From a checkpoint of a small mixture-of-experts model trained on Wikipedia: a shared expert of 64 neurons.
Below are experts of layer 3 (counted from 0) of a mixture-of-experts language model. Rows are named router (the router's row for the expert), gate (a neuron's input weights, with its number), up (a neuron's input weights, with its number), down (a neuron's output weights, with its number) and show model dimensions 0-159. Each number is 128 + 24 x the weight over its row's rms, rounded and kept within 0 to 255. Numbers have three digits each.
After each expert's rows: a language model's description of what the expert responds to. This comes from a sample of Wikipedia text that the model never trained on.

# expert 13
router:133105141124114108155152134121118117130123123115139081152159107132138109118100103124092170119115143105057114134119117170126112079164149124144152090168117117099142128142134113168168177110068133128132127123123149121150105099108125097136102108139127133124112142079097125132089145163139120125154115131115116113168092137113097106112171136142115144124129081075147150142137116123106111117154090141102113109150107134173115152164165153162149124109122115137105093146135116150054110101114162
gate1:156143167151176143163077104123162124114110117151100132114120104107075155112067183123111116096121151128175131153103158161103123094130132125168137100115123111116140143121127097143121152125116158176140119100149149094101161118165120158120102141132103144137136121143139121116085154115134108160090119107102168144126116116111141141088104125122130082134086142149068144111122138081146091129113074111124129115149133136140136083125131122142159131139107167121092114151137114147167137125122156
up1:162099145154122132149161162149101146113157104138149119102149107141101142069122138133148092134122168158136095129108080122103151151137097127136125141160140128119154099111111157165110140135126190136119098110085121138143103118107159178120174167102086159141096124114109110119134132128135114163133094092139163125143104126114109116180132103156110136106138167162155099169113146170131144121109140143138117105164136111169120131152075132126143095125088121137156100071112123144129116129107120
down1:131086172117091144116116139205129093123130111128129076118100104113091106109136126112173161128125124135137174124099108098127118140123123164130137124129095099125158126142145116099154139129088139159108127123110106116106137114107110150131104163138090116135170160116142137137099117124129157149131111105114145112124125168099101112140154114108171141137091145136096158119117180106166103147126138137097142097100119113099112126063163135069126065125149140154138123143149095167089147129143146
What it handles: Articles, possessive pronouns and possessive 's before a noun, such as the, a, his, their and father's, especially in biographies.

# expert 63
router:123121099140141148129120123171112147136138125158158130136150107130130110107111109070148112123087144128079117122097130113115133136139162134150171119099162178082087110136095153094124118139106097154130106091098155116143098177138139146130118137152136153118149124108157100128087123135150106145158089141132120163137153117131133107094173136123144078142115137118129133128123066119141128123172156137163086111149141137117143125159144103066137135128185151147121077136087114115091169121151129
gate3:111121140115083139117173102115127165122108101137136118181148138080107131079107145135154093147120118046142172150125110118099132123142156107137153146124137109127139120093116126061126102130087072135124124139114136104124146102127081161129128116132104124108163133078106143117103107086150112128136112167106148107115102131116133126176153122110120132129141142140120114149085104147135093131135098145091131109127160136142128150176122101095176128152104139109172113114162137148110090142126148
up3:125124162151073137137145126154151119112103107117170145172166101096154117092111142150129114170117085082112170132129109130129117103125124101095137152140122155162127106140118116090153084137071090135121116112144177138120130153135121141101155095160075133152148151110112145153115127085153108167162118114123120136140102118114129085145126126133109132178115147120123123163111122148151099134094114141082126123090165169116145134169128110103147101166060150115127116104138143135124128149120137
down3:073152140139119134134132156126095109107127059165099148161126138109120124107142120092151149151069073136090105147132121121140120100125141129127152130162138168131103144125132134109103131105085107123123116124198139171162108148107143138115121125088122106128170114157114100107100130124140122114122148138139124135175145157127093143129129112154141149129132090154149146141102107113096179137175114138140124147105114181114073129136124104129127082130120130109099110143147141128106096166150186
What it handles: Consonant-heavy pieces like r, v, os, str, pr, often in foreign names or Cyrillic, such as Thunder-str-uck, Am-os, Sc-r-utto.

# expert 34
router:126104133103137123140143197191107115130111129107125080128129105141110105095124122115128130129158139121111108097148110075105141105156149146125148151106173144104180163094132100117127124140119138132096129136151181117133136116124150115111128140149115118125099098172132112164159144153166143087081114136168106155147120139135120095157192101130144140111113104115120142115112170108123125099154101118184134106094118129135159152147131121130144103082148139131105134103134087109088087085140135
gate0:105140121158133165107130144147122128119128097120143101090146099130112111066139144129115122109085160125123151115095121131121122142146137132146129081126144113140174163098101120101125177089108112113127111142108109147126107108083156095122142101109104104122105128143136103141178179150123102119115114145127149155145097151069175078171106145114142096128111134118108120128096146141128090164137120115165139109112098112096177142117125075139143107112098169115161121143107187143099127111109133
up0:110158146094157082139150134117116107178121115101121147150108107164168105129167076149128142118097122082161139107138110148120075145135155097128111107139112187139132113150090139104119121092079131136114147166103131112090095138138106101126095089142085108152078123118138114179107107146132105134079173094091126153124149149113148085109110145156101120113112136132145142098140141140157147103125138152129117103131113153140126139113119121136121145166127108134134137112093122150119144081086152
down0:157146174099105152168134140145107190139167107111100135100109121122093108126154094106165113162123091173100119107139160110124071091140133129146135141122076128126127128134139146134099120147128177123083094187167086162116136110123144107143156137142124116113099152158138120172137148136120140110109120130157142149168135117127124130115166131107141122153172097146145148107114133134170159111128142093159102144146112165135130104114162145115113082118108112162099146101127100115095101133151126
What it handles: Middle syllables of personal and place names like el, il, al, ath, eth, plus common first names John, William, Ben.

# expert 54
router:103140098125108130156132142147099137127146152152107097147144094163107102147110105126091104111118109098102141056139131089094103107112165170129149131130174152073143131177109109105130160113145141136123139131138183129152176137135181136114173153111113114121130121173100081145103141137121107163080116118135135134132114134082121078117131121162139089144134097160121122123116103118143149107126125128147132101133122135152153132167099109121149154090165152169124111135103094094109139137132126
gate0:109119157105143134138122149098077143107157140131146112163162121139135099145088086102116140117145112115091121134136106141159137140127157153135144102096126157132130107104161129145126110131151096147118159123162135137117131138136138128151083112129134147150121091114098108134111143145126096126142088116160092149132139129089143065104130156143100133129110132170136092131068149150159126083093157084191127130143108112138152150058156118147107143124147124131069156141106114141079168113109142
up0:126124136111105117127142153116128123165102157116118173148133084105127151128159156128117127150138131095082153117125154148145132175127137110093091144103147120118105148119152098120174132159140108107085145123178136176161091144108132115128122102184128126121142126142132138135114111114135147106159118134080115128144084141135106089062092140127113111125100118166110122141085141158148116143076092102106123147143099102096096131085081142152115116101134126070123158117099126099105131113136096
down0:138132163113107104101120094149108138141151127106128183111133145178156126143138124132177136140136114142123132153144154120104121140119111133146123129151149101177151080148136101097108107108137135136113138104114106114115105125148102165088144112097122103111123138136129145138089118073075108163169109161092132084114096091144101151098113140136116130102099087153107153146164137175090095120127149063126148110170165115134108131156104145122107158142138120161123108078109131099144114095128124
What it handles: Word-internal pieces or, ar, al, el, er, ur, our, as in act-or, lab-our, Miss-ou-ri, plus name starts Mar, Car, Dou.

# expert 36
router:103126106130137068132143180152106146114161165140126138168165102134138111103109134115105174104126147146100135125106094122128149145168155122132127127136167155120137115136101126107143185127103120152112118147122154084156095148095141108122119144094108196115094185130112119115117142114140108147157135148154116151140132158152085130111148140139142131104129110158135123129110056102135154139163149130168064127103110118133196113104128136129103115136126142108129089105109122161144131113144150
gate1:100147139118128141104155098134093138117136125112189137135127093131118124130112122162077156141139154076149140102140108146107138140153148118141101125091137131126132159114100134163103137143113085141117142137091142135148124136102178077104136150099053099112109144121088124122155139129088101150104114125149111146135111104132146109143099116130178098129127155149165119150147088126184129172122138097149155103135135142115172103112093125167125134134119164106137124123136093179086115100161124
up1:090109111132145132110136107118093139137141132135191149139089140157121085121139155122124131129161116082164150083144087135072102120136158128141100158165137138114174126116141110152112130146109119137121166124112138121108164128080104108131157158100116126103099120109108139153177167128110111148115129102123178119172118113120140134136124168152190124132117144152136112105153087128141111149160155095168174094126126167123163154100146124155122127147102147130148092156154124154119121097110159
down1:098156115101110151141098160104169170142156144121145123155106113108155153115126168140117092147132139138109125154142125072110087077154089135078123143126086161143112105141145119158117099093161115112113135131130120140116103114136157165134115146103102124135165110122127113126158079129160146137117164126108103127156109127155123119111150115164107181121099149158104173127151147073121153128149117117155133177148104163136137148116102117092096117129084146110158118096151112124138081149147154
What it handles: Periods in decimals, times, initials and abbreviations, like 2:25.26, a.e.t., Leonard A., and digits within years such as 1-6-53.

# expert 32
router:091134116129111139136117144168126111114092110113156116138121088132127096121127130128098149105149115157122078118162149146148191110121139184109150158128150149118118120151145137144145125091132152117107113158134153065153071142159112107114116142115112146139136121122137118146122112155183117134104145150145131159178123123164187128111148115126147144155167069080136164145139142120127156135142140102084110093092146132140130134123120152104104141081116098162132087125102100149103097096137135
gate3:154130104171138113112106103116127067130131154154137121149166158135088143159078157109102170117053139146129116152109144160108141144122102132135173146108104139119137140088153108159126107141129128163162141193142113137113108097111130100121124118126139120083132112117155132131090132155098125157103158142177127109152133097093104126119131144104117111156129142120119152120139152087173110124130117118131119146182135139113117138102170123117148118178135103099127122124125196112171138153119141
up3:133106134173081139119162161081132128082110145185144126115120135105117108143148141132113134151159109121103157107166153100152142106110121117124122140150102153160160104097163137096138133151134131136169133134106139160142158174167176118140179109139094113121148119123151163136136165114121153140134111106145066138098125177154102091108126128105110160105134122115141129134134152117123149160125121066167137132122148137071117154165117093089119122158156137097138116109109142119125125136115169
down3:088113123162079133103113144123093119102105120146125146116131108095123164122130113082133134139119120139131140128122095086158147119140086134126107157156081126159135113096156105119139121146137134131136205089168153144110145154155174126146188120141132116099194113120122121097151111172145123107113163130079115142126139131137083130114111133135145121092145107145133174112123134160164138120076108150169130134093161122115105119137091096119128161147146155112160141137094093135135153109117141
What it handles: Capital consonants and h or th pieces inside personal and place names, especially South Asian, such as the h in Subhash, K, Sh, J.

# expert 6
router:114108193123132116146133118140097147156120096129126116118111131119104091096128095134115132124112150075100117112123124129143138114136163124124156155132172148106142161163059139151137138150137095127158113141117124077178118122115110148074130125151112168104112150155118132178075129136143144177144132165140133165138148128153159140132131192133120071103156126130119129144123092120135139120133147097135116089166103063127135113120124161103127125142121142135152112116141111168143124077113114
gate1:112132155151152157141102141128120146107102132135144124149162139113128101112086159173128110097122121155137091114114076146112161093098140145105100145135134142112139185158139148126180177177138111147143103137101111093148135128109119145126167143145071148121105083127142114154107134154162118122155134146165148109162157099119143152110082151122123141156131162084137145142139132106132144109158107160147145100168125119123132097107151136110090116122125127110121078145129167087065128122145135
up1:154118150145188100121159154129140127144141137125117116126130117155091118161128158158144163105131135170127092138117104140083153151117101150121103143140149127127107163138156123143137198151116100120167112142177140114133066126164119133169152123141137123117166117135167121180094172135164173149157156127160165118132121144164093136138087134138095133129133166139134134136165128139142119131146133164115141134174131113156114168097129116074112140122114153122163113118162150104138086136121141
down1:139164113083117116155108138111178154128112126115102140128118136130128121124124155157142150141171160155155116134121140145139139109138125115148124128128098135125146119111139098133145157146102146114128194080124145154103117103136115119144171169147145161112145087108117127107124116103127117125089146154122090133122085155204123156124151172095145168130132142125099100127172162127112134164142102112123135105195102142109069180106118105109122139120124107139179149142138096113121121128158173
What it handles: Short lowercase word-initial pieces after the or to, such as b, l, t, ex, comp, cl, as in cl-ay, bre-eding.

# expert 62
router:125124173112104120150103147102071102084183163097096134119149134146084128129115150145091158111131155102137112123150154159133158122069124138125122125164156148110153122131099085076146164158079145130133126113141163116117163090133142147078099165103144136158126144154126118148096130128161130121112143140135113141163128131130156159113136122139149147166135075104119129151149103109106127147113134125111137099144139116149116138131117180101140108125152094089127114086129124124124091123063113
gate0:136128174107117121138116114064122153114110133100096127158142140078106095160121110141153147116116147149131137126073120124077190155106103142118083158112150106109099132124085129154126146156146162117141122136124114118111115121108162148126173142147168121130146147157152091155119096125133160103135133139099094093150138126135134110115099087097153131136164072141108166111139128104156195124114109125124155136113111097144139168091130145135137078090115111125144108149135127126155088117117114
up0:134144122156133132119105124181166144128165153142095121113103154157167147106131131096122156123117173108112161118119135105145082111137151073111099137118145119140181145153104145122136118075129151129121129151152116105126132132131080125131092096134156121088125129126151106107142138144103129107133120129104146187093136159077122178155133140137139095157128202106136117137104123182141102115108145152122095138148086147106149117145132144106114157161140182116119119126094153163103121154145126
down0:101128101180140150105128138138169166158144116116119112111137131124115161145098150091166186152134091134131140111134139101132164150091146172133138154081117117110094115162148101128159159152107116115149141126145143123150150140137114115105137123143109122128122149124124133097127112168116163133123166159096103115110115134185076125101133130123169112173139082130163124148175093146125185120119124125130120121130134102139123177123118154174148127143072147189128087102129138102126123111120143
What it handles: Sports competition nouns like Cup, Award, Championship, Series, Team, plus word endings like -th in width, -ate, era.

# expert 61
router:110102148096120093130099150114118134078137102116122128157115123128154145127094120106112117125120092142136142135089124108122158133092141149142149129081157148124116118136191153124137116140125084146175114132100128123110106136125130099063108160136132130125104155091111142180062123147189084138091133120160124160128155121125133120099111085134113129158148103121154137172117134119143125120108128122136127114080134123136194123160158130146127142142108152119173148140090119096138103076115164
gate1:104085102116147122116127109096165150135117142116130131171120146092107102153131089099117125128120125103120120127134131156119097130131144182161185125142127103084141096124131128142070139170155103129117107074167105111128117146115167116131132124128100118150150176102164162121174114174091173116136119134144128105101115130135122133156106156145180104161138119118102147095125101102144083098185141121143139147096155127134140120172150138131133135165131094142149147126151140086108120126170117
up1:119099140148134151110135126093125142185142140118143139089180167141164120128116159154118107112148156110144115151114188119190117115107134134125141091139141139090142111099153138119128156151139138123135131142163114143133104081118115126159135144155138190156106156090087096099147168109164130113170094107136154138101124127151158107132108108160088154136140125105100117133122118130168132141101134115122136126114151110130110178142081158144107144174077120116102121147176149130132148102097134
down1:109115153127167135136160164108111138172169111123099124134110120104164115071150142146117112113177121109137120104125147152103109131094113141104181130166111104074116071130189162166135160142144145118123153112116126106128122137159101137156135130150142163112137152101092160130150139167102133136158127095148150174114121165137146123124102138148120121126176150127142098119134150095164094132140151142127129138136111177165144102124081145101135073145108134152081141132100133132131101126115133
What it handles: Pipe separators with spacing between numeric table cells, month names before dates such as June and April, and pieces like ival and Cong.

# expert 10
router:105108129122127133120119168133175153161150102128084057131132110143123152122101114106117132130131119145116110099108137113126097106154132119144153075199112137073124152162104097114114128161118155115117151120134149110118164104146122139149098126119122120161128110126120121170153145143162111117131091126153146105139145135172142126139131139121102112113153095081154130113140115105124104099165109106094100102126156119166116150159155141114132145127163081111185087086121151168092119102156099
gate1:131115143152164110126130170149128150118095129131131091165149089150124116120129133105136114131132134135150145178125120115079131131167156110140119098154109127089079058120107125168099170139111170115138120145141104124170103091084112114160120150119127099143154153121112147091112100179120103124162130161111135083090157120164140102118120108094167155133187139138126172123114120135161085115120103107108147134118111137145122084116109154111118123116145103119112126101133119156141137083162146
up1:101174132072144127133114104158140130144136152151094087128127144144160134147122119146108157120117129123133142117118116124162161159139140135086150159068132096098141148109125137186101124120135146180132134132125081179059125096141128152156124112129110103141142084104148117154115112108144088144164135169146103138085179142128144132115112136123148094110096140104117137116132118115122137102119106152142153115140106135101153121094116134140149135152094177094084128149084147170110157140143119
down1:134085164155144145121175150164150081127159115148156155153130076143183146159114136101135097136104134121126127138105122097076091129123146140128123142134123138110129185117130144096122113075113128140124111155131091106175095112113169097129092139124115127135145100139091121126145173182113129171122108135124094161152166178145164121152109127144120093076125153106083126117114122086125121129145149124122082155127110117152130133141134119147137128098156129145093118137131157132167117150145122
What it handles: Final pieces completing place and proper names before commas or parentheses, such as Townsville, Carolina, Singapore, Lancashire, Phoenix.

# expert 47
router:096106123168131130104151171117124062127102177124171141166100127153112132156113135119127092139148153183150106118083116106104117108121162101133145119145151131096159111127158119150132152136112112176133101149131094162092184135143149116117150136102085119133110159149124112166154144131135144143131129108162115171148095147105130137147143117142168162148159119139132147157127141102110120099157131064144134114093133106136117142109136111102116155102163068116125115112115110168106112129109104
gate1:101101138120156114131130146120114128119087121111157119150093125146109165162119113135103142167088100066113133110114116124125123174143134125106129116122154141147198154154093138169128121156146159129088152106139107110056145106090107088124145151099127125104128129139144112155139168146129138106133137158118115143108141121134102139165082178132193110180128150138164148091147134128139127118131137131120138161134174110078147116144102151104138137135145121099131092140121125150160099143124095
up1:134136106167062086119165125104097137160101135098102120147137135151113164130142108120095122114107098089118121109141124095118131102118053114173147116114132114094127137134140097129152100143129159096164131118124082096166087164142148155149154121112134138095163145132108111122083159144128129167107152119122149092115104138177133140151132154137124119143120120142163175115105130076097127121107157168103107144150139116123115141145137128152123149139132073148135131156160142163157108090132106
down1:130135139175181156182137117127130144110129163102133146148135135072142095174127118135101164126175151131122134116128175117166113098100097085125123161120123127134153138163135143117159115113127103142130142123146137112170113116116112104104134098108121129135123132151147121133117138098142175126161119129137180144103122126136150159122084128083087151132107169103145138101126157115125128116140125108143111107141112100109125148123111124101096172102111160221076135104097136128094148160128153
What it handles: Commas, semicolons and the connectors and, of, or, by, which join list items and clauses, including in infobox and navbox text.

# expert 33
router:099120165186162092116178120178170071138133112124122106119107105120149146103140107134150122139137080108130121119136160141147150139102153149129120123092127172124155129149132108121124121174133099142149092101086124074108110132155140137094107148136082137132137170135124140145104101157141067154152111180110119144147096144150152101152150169143123108107129114112177104157145148114144149114146125137111133129139155115157126151179091150101170145117125147134099129120117133119141144104138093
gate1:146127141128154142131169134090157098131155129139125084151199092140135174124157144144124087111144155115123113145133133122167119142092106150173100145131178106152152127157067161156176170118142141145095198137140129132130140119172142120114128149144127125156099172100125118181127143080133111141124112139112099104119157123094099127126102148148136134122094145172125108154118124117128141147131100091116127165161149128141145123128123113121171176123098106130140104127142136128118142136158149
up1:114126112153083142161060074169130151136122113131094205114091148172110091134134140094116153116095134115132144121122142153115133172108137144132122107096108150124142144136117108088102083145103108143170126131125127143148160124107104150184147169148126149135149093136149149089142153143127155124101106136151128133170115147148143141102153149118110124134114130094108120114126162115096126132135118153154156074146104108148105126148146131095148081157150089155123135129130094136142171154109126
down1:148089125128138152132091138139174100125135101102117176103118133127095130103138113070127105119146127133083148128139157146104106114170087101116201088176143134130153124124105138129125121174120117164119122119112113165142150084147169154157144111109124113103092153148113113119141126132150139151156137132148160113103176131151156105155116125132132144146117085135078106094123102148149113096134130139149115139109124114100157161080183112146138105109155156140114166158109153140148138103152104
What it handles: First pieces of lowercase words right after a space, such as ex-, comp-, res-, estab-, ref-, t-, and "way".

# expert 21
router:120113112137100103113124175166107149152146160152094092134087126070140107135106111115112115129148150157156088117112115113178135079136118134091177167118168156109143110146122133147166128144127125101127144142140183116117132087144139160124135129135134121129131112160120089120115115161126158117092113118160128126169107141137125108153144073096178133129110084156152103109178120111127122113172141107122077103146149140136121114166101147103131090100151128141152119168111086125136139107117114
gate0:129159134140123150142134127119106118128109123159171107089143128098087100119102134100159101093191138123131074132111086149128164127091124155137147097195102117130152091095123167131105152151143134129144149112113120153124120156114117135107117156097113146139105125087123095082128108152154160115166087114166168122114177109127133137148099124124145122099188127111121127098155064129142108100143132130110150143117123132137159128106119124123165104130136136185133123080132107126145148105154136
up0:151116144110157132137107089101138094111159125097087151113094114117117107091179150142163113108159155120111092106141128127139120135130085154135106156192143140135140161090114134163125129155173138121140143076115124124127111135141124148078127162156146107113096097125187096101090151129149120124133101119139168144151140126162143128108102082155145117144113126126145126143097102111131102116138136133097148180141128162100116128135173158131124086143142078158094152148128170146130119119157155
down0:111113122060115150160121118138140146093127115151141065145146149145145140153171150136136132189151139115117085135121096139104126125149140132083109117136127128130087168129131174143127096148136140111086221151128148150102159134139158131119114112115124111132135122110113132131144105126194122093121129130110120143119111121115112105179141070117121129075101140119145129126165150113141124123118106161154098112126109152121083108135115167131121105144138136128140125149132108113112107076169162
What it handles: Final syllables an/ar/am/on of names and demonyms, such as Cub-an, Gord-on, Abubak-ar, Mediterrane-an, plus first names like David, Mark.

# expert 40
router:103093162135141124136118115194105158153138116149124117135122120095111147085116094082155103139129118148143119142158116110075121085121155121134142111153142130089109116128142137104146119120151107104115111134099124130101085151098140141121076148127128116153119110124108138158116150116172121088167106135165134137110128144065103076130158129121155124142143115127145137115143083131151070090138124108130091098129107082149137128152148108090161087158178126133097141164116102161094127134109119
gate1:142128138148136173132161147138112099126166127142148156161134140136113106096133121139129125115125135143149106071144142154156133107059200125119147089135113138136126107052122156117095160130130137132126104161149119131129124176157139149060137117125158151134090175118145111106074075129145147113120130117103101140128113116106127127158091113146115112102145156133120135137135127148144143145151127131141138099140103127131153170144127142111135149129087079135105112098096120126147196104152137
up1:101104108099084170145133112132101155181087148161118116134149146145126137127099117133122127140120176114118147122096109111136132146105106136087128104125157100120158138137129105141119130112147143071193113119154098144107115108077134095129146125149125100110158105153144098172188115141121149133101129124146112136145098147112093144136113112138124085117181132163095119128110104129127149135145124114118106127097101084108134142109100118117189149116083165113144136181148169108148145145153097
down1:121127128177075122130159093140119128141142143103090127143115119112166169139145098150112128151148166136118137116098122126127158114102124112119141122106154176146142173105082112133112172132145129114141121163096128117116168168106151112141135120123154137103122113093129144143135150097124078129073124124106118167144120131092123075156158101114171139105129108122151121150154113116104157064132140137144129171109115121114173147136080167088167134159115104090157128126111163166136136123158134
What it handles: Inner pieces like ach, ich, v, c, im, os inside foreign place and personal names, e.g. Himachal, Michigan, Laos.

# expert 9
router:094116145115123114098115166152151110100140131131070095123128136169173116152098148125080144124131121132110163103134138092093144107120150128136133115126199132107141183120133141115133120106145141126088114132105182122157152079125152134104110125126111137137134135145097139165128141149117121128110131173127147069158106145108107115110201115164140108158152160117147155150135098102126117131089184130106125091159127108121122173160164143104139091133110116109118143109141134145125123130101165
gate1:103075107124151140149109110153164137107129084112155169105123122117131107115105118102121117108171148137116139122104121130075167127117112156116131141171112126148103194129095152152127125165121130151115126120128168091145112106090147152154162160168154101132134136139144115132081138143120140094152149211114100123129125128107089099188139131112135126130153150137122086130169091156151149116106132108162152102091136104095138110127174131164137157131133131110106119112135096120119138096130133
up1:151079126097086131129102102176181151132187110133158168125106173152125079139080092137131132137177115109129127106126148115131110110144122123140144101160133131125079181111163104151137127145114112140163110152146120148132098101127147126130133146135152111110074125141111129141114112093103142138152180113156116103166102138136083087102174087122120122134122118154142166119140121131137156167124122129139154149094118148161145149116174143133116141123170116098117168126147108143122154123129153
down1:122127104130106140148114132132123128132106132150144106169108136092102088174165128106156132112121126072135079108125131125102129094130118073123140169101097136104157120125134085160105137136148072151082124124151084139138087156156130108149104082105110110098138134169089118134114121117139143132134091129142119146085133102117119133086104168155121135150114106149135145143097148099100123171112180147127123166164109150115086148139147138112099106130140127126134138133127111151094127158185089
What it handles: Short inner word pieces, often a lone vowel or 'al'/'el', such as glob-al, thems-el-ves, fre-el-ance, Rep-e-ater.

# expert 57
router:084111119141144142115153119130089073168102143194126084174116120112153125156108122095114095131126140163174118121102114139105126132118142103121123075122165123135104146125124126142117150152085137135108096168148116136117107130104127138119144115103128137130095125087152134176138166099111159125135140113121107162129129166114140122111140140151137139144129114114146111149146106123132110110177164112167113117093160082136132146131157097135142146050168092135126095120087108168111116118128081
gate0:135096138118140119167105128171158091152133138098092151089111129105149131136122130096109114132121139140147104145114146155117114145080189166131132149136128142131085160156124142162119101110098149132101117132148103132115124106082118166130124200163106134140146113150143128162117135152108102094108154126091076144139118110135115144164160113148128112108127128133097109114134154126132110113129100138113117091132142126110023134117117129133138162110130086104115087123078161110126116133089128
up0:139109145121127151124141158130144124171093133146118141130154141127136135129170126117142143173111137088144129083165121152168132128093146122149118168121155162117117122152111108138111103150126173110138127185120135110066131132141093183105157112139107122095158151091182149147124111174094158083096133130130114162125126116149113150127164094119143129133105128132098142070133124084127135141140135147125105164116167093118078185105151130150107132146132144121162142118134150101137109155172130
down0:132153139112156160130129073162092134118137156100157089143120114145146144132203158109145133166105136135146133108125074137126143100120142160132141143114160109139119119101089118145091128129141126099105112105127142111142117172164131084138142152180103147122133123136122152162135091131173131129120191133092114119106115154113127132165137126156159103157110125093112166100136126173139137131115135155158134087146109165114123124121129107088109125101160116107106135150118077141151105082104087
What it handles: Commas, "and", ", and", "as", and plural -s joining clauses and list items, as in "politician and member".

# expert 20
router:132099159192112147136111132099080123119178087112140085131122111070140125112141071121143133127150146166089125076137119135108125166108148152105110117145092159143132096166131098142141165153128106120110114145097120138116118134138170142135123162118070103116129138125140103150098113132137146133103096140136092131129116110140127128079131154150111149126152120139132151109080095108150131074191146090171134100121103118158130151118147166113160151138117112121134126164116099122141119121125150
gate1:122133115124108153115105101099126082150124095120159109146164110121169133096151113159167132103134155140090086147158122127106147124089127157143139153127131132136123126147102092156147136149153120068147143108082106113133145173121098207111126136162131142145138134094155149123121125124116150089108130120137082123138117133112124131135116072105094123112068100124126071082107155127158122106141127109101090118150120121088124101117164115140093155100105105145140141110128162097129111106128161
up1:130157150180116118118139117119103118136163146116141122127103083099132130129110087125105143126120124137175110104164122114100132116151146146140112169122111140133091122136115166079091128093109140156097152160183163146118115145128095083111130128128160118144121139095084123123103115161113114108133156147113088092069162115194141138141130131142150086128138117143172081146119093129121166130142154133142140157141152113117128098106069129116148129118109128139201109115136110129124115107121094
down1:167117120160097139112155138152090153161138089151134126116100130168092154173151120121121127100128137084156173141153150131138194163098159146132113125116121172125139120174102086160118112075152150170118118137139112119122102120101109131102159168165151156083099117124135147133122106100115090171110140133115116119153160152139165131129085148147108140125105127114132085107109125170157122105149114082144126143100144122149145149168118127086119105135099137142139123115112122108089119126105149
What it handles: The prepositions in, on, of, at and that, plus inner pieces like -at- in systematic and -ult- in Multicultural.

# expert 18
router:094130120153134106098161129139119164088138162115057116161150119102146077101125121101118165118137135187170139123149151135106120146105149116128168164145154138112107105117147136119114122161109151171162070117153103134161149127125181125115133120109127169121069160121108100120109128140137108107164155126159148112145109146097133131059135124140142125132130095102114131144082131102121157162109133140136108072144144126136143143157137123128101123124116117107118111114072132151111145115117152
gate0:079158117146130146113087146105125102139132163129108130151141131124164100117138111132102156164115139114098142185123111126151142114121132169099166158126146159123100145159124147122145101122149156153110118178149101135155122113168184135092153136116125189155131155117143126128137091140086108143148127159086138148126127146121148111101125066074125114145109139100113118139106105112146148143070088105135088181147144114132112145160096114099125121119120112128120164165148111128107086151147126
up0:123165103135128106078131154106156098107139145143123136160121169167107122127163111154141116119099161153102127155110148156134106118114148083185212134093166121108103159128130111124097116149170141129164106174119114109112157093142130140156117142132104152098143091125085167132112125177116129110112127134151166141116116117098114139140133125114110148117124140108109140140128145112119145161073109166124085152099133129142120164147118103124125154126134174096119129162181130167131130104144145
down0:148134163122147140149087148145157131127106115111106126113125099151117147101126176080138162154134136102081137136110118133154106136145140090101096141098141128122164112163116081141150119135157123121168148158150127129093152119172105133130149139155096093135105093106168112149139084114077125138149127086105111136137109115147125116127196153131120075145170098124134126117142147138135132146123165129117119127132066119128138121126136090145130116140094135107090140081117146128117117157203088
What it handles: Digits 1 and 2 starting years or scores, year endings like 990, 998, plus closing parentheses, quotes and also.

# expert 2
router:120125121161125162096163110190154096102131148131127111151134139114123122102078125127092127135132138112162132133165126125097129150085132105132155144200152133115159122125130101113109118133089098121123091146099105095147175140162144131102156100093140103161123115091146093154088147132128100146133116149111146128095095130147144158138122150094112091172170128115127160187151112102129114149143152100149132139104171088115140157139120142114145147144114091127161126160106175107113150143137119
gate1:093138117163126132115078097195103179112089124070127115142141072156090103104109105119129135121116098126108170117163097124123137150152129106123117124121144139105125144158104109139121166117099103138096171116128141098119107102136107128118173123129139138168129170157136084130138136131141118128170148145140136129099114089121129127144110119129165125101153115167141147152109130104119158134156104144144171132138144123118181114136122134156157168162127088128167089184127085141144131125104104
up1:169102145139135107101164186064140122141170109102124143134146129108157159129157143109152142130153114117131084160097104142180145141119152136157126086107096123157170140124171150149142109122162150112143107143113102152164145113133110116114092147161168175106097132106125144151159134130123123122088124132129103125163114125133135119135095159160141126143152139091133108157157116151114119090125161116123130128127100132119177139140143098133108131154109119152122147082149163093162071119169155
down1:147088091166139132080083148127154130133083120137119111154113115108144144129129150145110105116138142116125167219137098127156162118083092111082140133111147143147134169118148110143102128141127131146181121107124097135149118130146122124153110125148159118154135131114147099143171131141175145126110111124119148114115110129156112087105146124096110129082158126128121165131162102090122156101141107112103126091144084072155128159150093159184135146128127135139119115127159129164129100106133150
What it handles: Closing word pieces and quotation marks, often in music or film articles, such as -ype in type, -les in examples, -ations.

# expert 23
router:125107148138117113146157145114153111124121133176143139141155112142136121102141101121124151132111149092129074099120143130124141124117125132119156116144130155086140138176145116101125129084118134106088101111106174121151132115156128116073109067139083168163129143153098122118138116107149161123077106174152098142097120106128118100148126149122112093172173085076102142181110111111141112113122106116099136087127155106131151154110108155158156114147149164157124131137114136105128110069138111
gate0:102113149137144092166116104140115138121148128138149156096118133142155129132143149123106101137155140102129101116105093161107135150118128106168145126157128184112135167151143136164115108100099115093085081126116154142123143089131161174109124086146128111138146105160140131142125135137096108119128074135149104148124150145095091105114141119123145100140110140098106181140078082102120136085106113117147144150125138132100145117105136136106185075131131178142123088149089158068145132142122132
up0:138089120132141106161092082196104112142141126163163142114119135144109146140110155144082110149113156099125135158114100162112127109096106108127142139149111130086135151095117165160124106108103078113124124136117121141141155113113160129098125112153149137087152133132119125129138167110113157111102089123162101146100158119153162122163155108132163117081131144108093171127092152102121133130158112107110138109096107103121141108098090163157138138119145138144160144096091119095173122162160170
down0:152117115171163148169096092174152114101137121119139156165129126152133091124151170126153119147105120130127144127124117150146105139130098113118163143130100136102104149136121139139138103079138109127105113179114095115146126177128125113126163094125160091153133105162117154143131090138139149156151130149078118174082116119123133102151077143141135143128121145124153174157120143113144126156120132142162169182102110109082116109137119118129117179106134160146122141105106158098145112150093189
What it handles: Word-opening consonant pieces such as l, r, gr, fl, cl, pl, often after prepositions, as in replaced, granted, cluster.